From a checkpoint of a small mixture-of-experts model trained on Wikipedia.
Training: a variant of SOAP for the experts, 564M tokens, 8602 steps.
Below are experts of layer 2 (counted from 0) of a mixture-of-experts language model. Rows are named router (the router's row for the expert) and show model dimensions 0-127. Each number is 128 + 32 x the weight over its row's rms, rounded and kept within 0 to 255. Numbers have three digits each.
After each expert's rows: a language model's description of what the expert responds to. This comes from a sample of Wikipedia text that the model never trained on.

# expert 63
router:127093087076145142179106166120106119124188185163084102064096128147047156156137065169159162162125174110148117145114090123099141072106146131138073135105131119177151117131160164142100150097088187139117199170139124154173155146112173167150132107106119165161146149165158091154143093128034111166122094127122142140095112128159104158104106124163156085161080105088121122075076146104168113142121
First token of a line such as |, -, = in tables, bullet lists and headings, plus (born and Born: fields.

# expert 39
router:159155056098142141167153109078133135147141135111158114097136107126069112168140122095139128142149094152141111142098081072061127116151075112095155140143167085107063092146096107173100199120107124092144143068144093192116108155155141126121157129191077121195182114134109157116150164176099067168124077110166095123151091160131136075128170087132130181154135126143138146049127155111160157149140
The word the and numeric fragments like decimal parts .5 or years, in tables, dates, percentages and math $ signs.

# expert 34
router:182169100092075189122155117127092160132157148120163116097059158101100071104087200122146109178148135173102109122141036153095141103158129152137157109085089176104154144157108101116092150127145118151167127134148116150149156137147188124122146098149131111178105130137175196188074121167127111155071107113098120130181120119095097091100143085111133145090157114104155042113084108083112141148112
Lone capital or single letters, especially v and V inside names like Évora and Vojvodina, plus initials, Roman numerals and species-name starts.

# expert 62
router:115163100059141122146147106053096074149191116132123110097088131139107114167165092081118058089136079117105099120131076097092111105140090106126110116140120079080089095132083077138100165115087095090124186155147089155125117102109151088167162140130135148140123129163116187127130103111116124157099094088145110197176056119082086150130148078132151088167064165128130106081099124125178140158111
Spaced dashes, slashes and plus signs between dates or list items (1866 – 1935, 318/457), and lone h or H starting words like holy, horse, Hope.

# expert 32
router:141090134181106116079096147166157100162122141099115119169079149132153120156113150149131127093136079084089083190147117082185144037118121145069124157151158167158167156081123098110146164181139164140129117100125177149082169115160104142124151140093173106119110100157125078148137171122132108096182112071135153121061143125098136114174154122100120152087154150102076107175149069185167151084088
Word-final endings like en, s, es, ers, ts, lands in names and plurals: Brockenhurst, Saints, Garden, Champions, Arkansas.

# expert 5
router:158157053095149137168154111081134135152136134109158123098136113131066114166136116095144123145146093146139114146101079079060121117151070116097155146143161087102061092150100102172100198115106127086147144072151094197112109156152141128122155132192077122192176112138109155115153157171100069173127075106161095128147091163126133073126165090133135183159138134146139148046124150112159160142132
Capital letters and first pieces of proper names or sentence openers, such as S, K, Eng, She, On, plus Chinese characters after parentheses.

# expert 3
router:176125151086083091131147143140124099135119167160152113150093175138157114073107163184138157180165183150116160169125140089146102110195145195101137124160077140069130156168207116135185081125126129089108167141109148105163089134148108174141106089161134182094151119162142101159100157165149118074138154094160105083161147165095064140178078083104119080060130118110111139141139115108124101119133
Middle pieces of proper nouns and words, especially place and country names like Guel-ph, Canad-a, Portug-al, She-ph-ard.

# expert 33
router:153122132096078075139084118145144107104064129134162134089134131127167146118155092155123120117160182082150103136136075108108092092090188119088128153165155091151143124089133122114129167184183158156090081124134142116147148120137127086123177150053078075082098100166127117113171177101170113058113149132133138108089141090161178170120126192112178085094156157084098135188125117145188147144174
Inner pieces of ordinary words after a consonant cluster start, such as pl-en-ary, fe-el-ings, for-g-otten, spok-en.

# expert 46
router:112159125068134146137159134143118149083182103123105154077079125143068142095138126090088104119144114090157195058159083106149122086127152146123110077167157103103097088101147106127177135097088137154134159118143111105118131119151181141211129125168143206112147150138095177122177190063116123093123128181115113164117147146121175149110130112100158135113088123165125194076091170198096134161119
First consonant letter of a lowercase word after the, a, and, of, most often b, e.g. branches, battle, box, face, sides.

# expert 10
router:135137160104109137126146125146165147161147029091126122158122107167160151159128188114121139173099065175079161159139178173141103134100182103176151133130169108127147122157105136105137140147082098154106170148101161065183072092141074107149097142103142096146110171072041091095108094149154132134178122105140132144084166097192136054148108088168145136108141119143119145074154140139103114117152
Final suffix pieces completing nouns or participles, such as -ion, -ation, -ed, -or, -ist, e.g. description, Locomotion, cancelled, station.

# expert 28
router:072069159163113136138110130174118136194111101156103135174141118189153148083154153185156141122177152112118083115085158142153113123170199063134115145129135084188104125121165110100073098128127152175126138149129073128097121137133101116134108109122109077112098141074099103059141118107166134078103193199133134127117159090158149171157122130190107113137095179152129174169089096126117140069091
Word stems and middle pieces after short onsets like st, h, bl, e.g. grass, encompassed, blown, and verb-nouns like support, attack, cross.

# expert 42
router:110113085144157123180097124131123128079096096141086124098163112146083126194169117123126078117119154153124146146082090090149108133177124094125108096144155105161096083087085119128117160118136081086106102165158113181148124143157118171174072082121104129137170137155117122106146118069041096152104110181157114073140074165164158100039163099118153174119147158106102131053071136083128146117109
Semicolons, pipes, colons and "and" dividing entries in infobox lists, tables and codes, plus field labels like Website: and Coordinates:.

# expert 37
router:119087127146120149139123128104125130112078119149181125122125100162141140135104117108163104093159143091106071144094061145197074160107182132089110181098183195120097086120103131127060158143185108142125149115118182161118163162107187088126165102112097104142156087094164169099184133110131139054128123148093153171136168082172177187165139165143143133170146154086112162161123121151104166103089
Pieces after W or w, especially the third w in www, and stems like tw, Wal, Wood, know, plus line breaks in tables.

# expert 20
router:133121044125115110073137064153129146122160124169155100127085175120067180139072182155120070054107103078154077161126150153104130135134127161163113149175147110117144173122106157156109123102153154057124163108137130160203137087144065151092153112098096146129098104117102105150127154150150138110092149154103120095092047118117122069142161106153105082085110122127091147070124092158085124126128
Line breaks and hyphens that start infobox or list lines, the piece ast in chastity, Cast, Least, and function words like who, but, not.

# expert 51
router:148162113143180144107163118125166177091085105190093133102109139166144170141089115177120176134119127175057091170103113184162151066129113085149120161152126184152090050145098113138103129114170059118134115104128142124100162151163157149097119169130180176141119173125161198117133191131149142178115068132125148084168162094109112110161140124113174117120135166102156085096150115115059108133139
Single-letter or onset pieces, mostly l, L, h, Bl, Gl, inside names like Bohus-l-av, Laid-l-er, Bow-l.

# expert 12
router:120117150081118130182118081081114153139152152102128167135137127120137159155216142064141098142119101082111109147156064121155122116142183146102158137113112128140099161106161150105126143178159067079155083103053177146134142111098122178068197125170062097108094130115135149114188130156138122121136180148101154133123119075087149078098144091193109138180106127131122111178072106188124151137134
Word pieces right after an initial F, G or K in names and words, such as F-ug-itive, F-inn, G-an-assi, K-ir-kland.

# expert 6
router:076118065176098126129155127183161151151153144134109095139088172143143139106133188185166162086142090179064164098151125157150144128133169160123088099167067091104110138168151169128140063135078078111111135128136107154095104139148143170118135119189122153156127110176135089081135140157147119130151125093149134110138124107095077092162151063153064121153083135197140118084169076139172125081168
Second pieces of proper names after openings like Ch, Gu, Ang, such as Ch-ios, Ch-ad, Guat-em-ala, Gonz-ale-z.

# expert 54
router:148102171107110106108119151185135056142083162128112102172151096077152102138145106154092076159149165083118143119127184078179092090124099100146169079119150116119154162134136070152128139175132150134149068109165126167114154095131096082135096123114179167117102121071050093168090082117121113113112110175170111127075120126152152111171130195106074170089073130170119134182125136097117090147152
Final plural or derivational pieces such as -es, -s, -ers, -ities, -ments, as in imm-ers-ive, differ-ences, Independ-ents.

# expert 49
router:116111090096103101170118157171094137116088158190080181118091199157148114117117187108152176138105109077149130130175155127111127128170134133132129163114131118103092114134096056079105068075157069123106086158108067130113087101094125165135144094140098107102081127149078100086136136153138117165093174183097083114167172091120113162119149104169062131113128172188083148166102149125174125123136
Short mid-word pieces after stems like ch, dis, g, th, as in ch-u-o, chall-eng-ers and gu, rep, prov.

# expert 25
router:160152054095146137167155118072130137148137127110156122098139116135069111166135112093140128141149091140141112144101078080054122116148067112094155149149163087105066092149097099165099195119104127091144146072146086194111108157150140127124154136192077120193181124136108156116154160169100068173127073108160096130144090164130135074124171091132131179156135127144135149046121151114159160144134
Articles and function words like the, a, to, It, opening bytes of Chinese characters, and name starts like Northern, San, Water.

# expert 40
router:167112146100164136109154118160095186142187069086113154156125139106143139121077057176135181085131166114056137085093144090145158136148145126098124156142143120160137188135175112151201106168120175133132119139086134132102087168118156155123137139131164129165113179181066063119126077119121140079139138183173113121152025114115118100161126138123139088157161142150128159184157146082124131121142
Word-final pieces ending in -ce, -ate, -ine, -ance, -ence, -ity, e.g. Aerospace, place, vineyard, skyline, and nouns like name, role, service.

# expert 47
router:104140124132103097171112108058166150044172093075072099152137132155179081135144095121176102155172132121104176129085096170073093141154097100110095151171141152109075124133178149148121146102146167100167139113152090142175088135150140111118118112143196120159140081115067162112105134126135124125105118084136116117187149133107177076115144155112126063127133111222111159064136159104127089145124
Prepositions after verbs or nouns, mainly from, plus in, for, of, on, to, and the piece rom in trombone, syndrome.

# expert 43
router:171166060163125175133143142082128138133165155094136171156182113144089149145128084087135154173140082168163111163166096059154137110123128121146114090115061109176159137140111132149112127120099154098120153130187155151153106141185144137124147165132147116038148162110140203130196175093045133092159113113149186113124136110159148118077146109127160131170089092109171152157159117096132174095112
Sports and infobox nouns like team, season, record, Cup, coach, and headings such as Career information and Medal record, plus table pipes.

# expert 0
router:157099153101122122090155096121181145140069147072074080130177070098167144166135146166115125112105138144145081164110127202096168190103067128127138076132134170080144092143105141157156105161175147166113119127186151096100130149114139156109135110077154153126146178107179147090112145143151116149143156114152099192124155071115131139174094090107085153127078125180152090050123167137087154099150
Word-internal pieces, mostly vowel plus r or l, inside names and words, such as Sat-ur-day, advent-ur-ous, Bett-y.

# expert 8
router:160157056095148143167157115074127134142134130112158120100135114132072106168138121091141128136142095149135115147103081071064122115153069111091158145144163089109059095150099102166100192117107125094150147071143093195117106162151135126125160132192080125196179111131105156123154154170097075175121069106165097124145091166128134072121176091131136184153134128137139146042119148111153159145139
Opening capital pieces of proper names and place words, e.g. Mc, Mor, Mar, M, S, T (New York, United States), plus raw CJK byte pieces.

# expert 61
router:139107177122060110152153169131158135157104169094100163104133095100135158103120142145101175183071156188127233142176110108128128159146125106131126071132150076106158121158128132153172093156124102130155087110123126128125129163123125089083129138097143141072176112159127105113089118169198132117144111088181115099180121139103140131152096129151112058124196160215162134144137076128175118167168
Middle syllables like os, ri, ra, re after stems, as in Pal-os Verdes, mar-ri-age, Ter-ra-ce, Orche-stra.

# expert 30
router:102135097196186156153118092126117164124131150142141087152117155113125121143170153095174150083160172122091098127112169205160174132099141082130097120163093130146089155104122189096118141103149173122137090104075162171099147104180136148114148096182087154147082054175138107185124146148133121132097117097083123172132129099064122126121134086139191090168100140090146053137150138134140175126062
Pieces after an initial H, Y or Ka in Asian and foreign names, such as Ka-ich-i, Y-ich-ang, H-ong Kong, Sing-h.

# expert 4
router:085126136111090142114090152134105144057143080114127132085128159139132131103111086099147115141127124115127150129137103104086161149167120105156107144097143151137129118158139184101145142098084154179156148139159139094133163104105128099194137151154135125136212109167187128121139091071100173102104077153115171140140083161099160127125075144181086163131069079139090105109155084108150022166035
Prepositions, mostly of, for, in, by, with, after a noun or participle and before a determiner, e.g. captain of the, due to.

# expert 41
router:193124195108131127100147169125160128145158103175152141105167108095118050086124064162096134173112132164172088127109179121126138128123133163123121100106135116190208090120088129137142155132097109184103149139165104082120117106095092068135100124110125089088087154112171077106110098086123126139077147140166086182098143110161137204120111163158093144140158129086140080142166189085111172150140
Middle pieces er, ic, ific, ical, ance inside longer words like disqual-ific-ation, Confed-er-ate, and quantity words several, many, six.

# expert 9
router:074104109170148114162128139140091070070103108150160119155064111105062102096146062101106180084125115106168132160067090138113088111118150155170126131092087173132101106135134161110113167109090118094132151115150117124167103133106164096140070103103146215120106121121102123163161113084155112116161070169166113165166137128113131074121131166152146191174101077188098169080134141164137092159132
Main verbs and auxiliaries such as is, was, are, has, right after the subject, often in opening definitional sentences.

# expert 13
router:078146099098181130106160164153094080152141061119137091103120117130160095140166161133109058177157091156125120133098146176092120096090140134169158164068156123165171139137102141131141179122130102169118073097165177120148120167111142081141093155118199108109133153072086153162180166124162122098120119153101133072154178169175168173128127132119172115096173154161118166119095169069109155114075
Word pieces after R, J or Miss, like Miss-iss-ippi, R-N-Ase and Rod-r-iguez, and verb stems such as det, conf, adv, res.

# expert 52
router:150169050075107168154143114081129137145163129089158122083141111120093108177093127113099160134133071154142134157089118062077134129123079101107118157102191108096091116147090086155092186104095140088190151124145095183136093147124112164148157115189072099159122097144127142136169151173092078147117083112149089113124105172115120092103152071134122185175129121163091172058103144110150149143114
Party, place and institution names in election results and infobox entries, e.g. Democratic hold, Labour, South, District, Region, West Virginia.

# expert 16
router:089096155143166118162062141060088126149166120121134139128170135187094099138106121108086090083129082089119135096140131099114157140155123097148110182111145089176104077165101113139077126085097061118141180161119116164173086127152168123137089165076128154161119163098172142130140186130134120068159161132113104115135127113129168096165130126058117155096097153135139175043126062137146071077120
Nouns for music and entertainment works in album, song and film articles, e.g. album, film, tracks, Discography, Billboard, song, event.

# expert 36
router:174163096121120149092150150104124104169176148166180092126188188142123142167136114148095111163121199162166110141127165175109128151133043142102129106113155109073138141176110100130146095109117157173155109131088137072138123137081146097128016143149101145121120152162124077099136070125117127096113094105133197150136170108092086119152125134110141172081091121075080079096149158094155137093153
Word-final endings o, ian, an, a on names, places and nationality adjectives, such as Muse-o, Circass-ian, Chicag-o, plus British, French.

# expert 48
router:140140132156134154121131115066103156105098192096136139067115047114166130150128126082109073178125125072148134178198108121103126126159060102090118148079178115098122062084100145171150179104179084145102137104132135173145162159125150112073158110084074162162176150128087170123140137106118114173183155109165120137165118140159147126064143185114143160152169143109131150145144096137099128174120
Pieces following a word-initial D or other consonant, such as D-ü-sseldorf, D-ue to, D-he-eraj, r-ig-ged, plus the article a.

# expert 58
router:157120126105078103159149112081137059107182095149146162157098111103131133129167166147108079097116161114108189111151094151126085143122145083174116118125126157078161107110100089110104114117079136098176086154095090096157168126124104145248148128087146120138184135106156101166152122035091137147104192137112124159179086129162113102153132114114165148148131097145145114159150164122130041111113
Full stops ending sentences, often joined to the last word (s., y., ).) or closing quotes, plus abbreviation dots like v. in citations.

# expert 19
router:092146124117149135078138161081079090152145167139147100058134178079175166134114139130154114119114155098124089114105064176117191079069058096105152126135151122127112148150082144108077078205163068066101158117146138115096181129046102062129148101168097112141113176110128115119112118177125111103155135138098114093143144147116120109074139111146116106089144146112102127139146099124164170160180
The piece if inside words like Pfeiffer, tenuifolia, wife and semifinals, plus f/F pieces and stems such as def, des, ref.

# expert 35
router:106111167114147105184120081122062106148136109058103144141184158090129168063080121177144157092140099103124079133086156182175073103180107134102161177142131088149149171150111092109123164113072091201158183140100154086060175139153155136137148164089099124132145153179167082101126090104131152121097122138137142139144137128103074091096124135078128149121162107149115157141126128157103096066145
Possessive pronouns and markers his, her, its, their, 's, plus the and a after prepositions, and word-final ime, ive.

# expert 50
router:143167134110157121094108130094165134190191117120155114105184125107140090130147131082117193126071078141134102180126178083154177132100048144191134101110146166144147133114140141126189159052074108193108107103163107083087104102131097105120138166174130107160098105128124104091135125135136094193146154134106102165111151181141079098106154122108132157094157083077174098102155179165128121130147
Suffix pieces completing words, mostly ing and ic: coming, carrying, serving, subsonic, hydraulic, plus ation, ical, ization.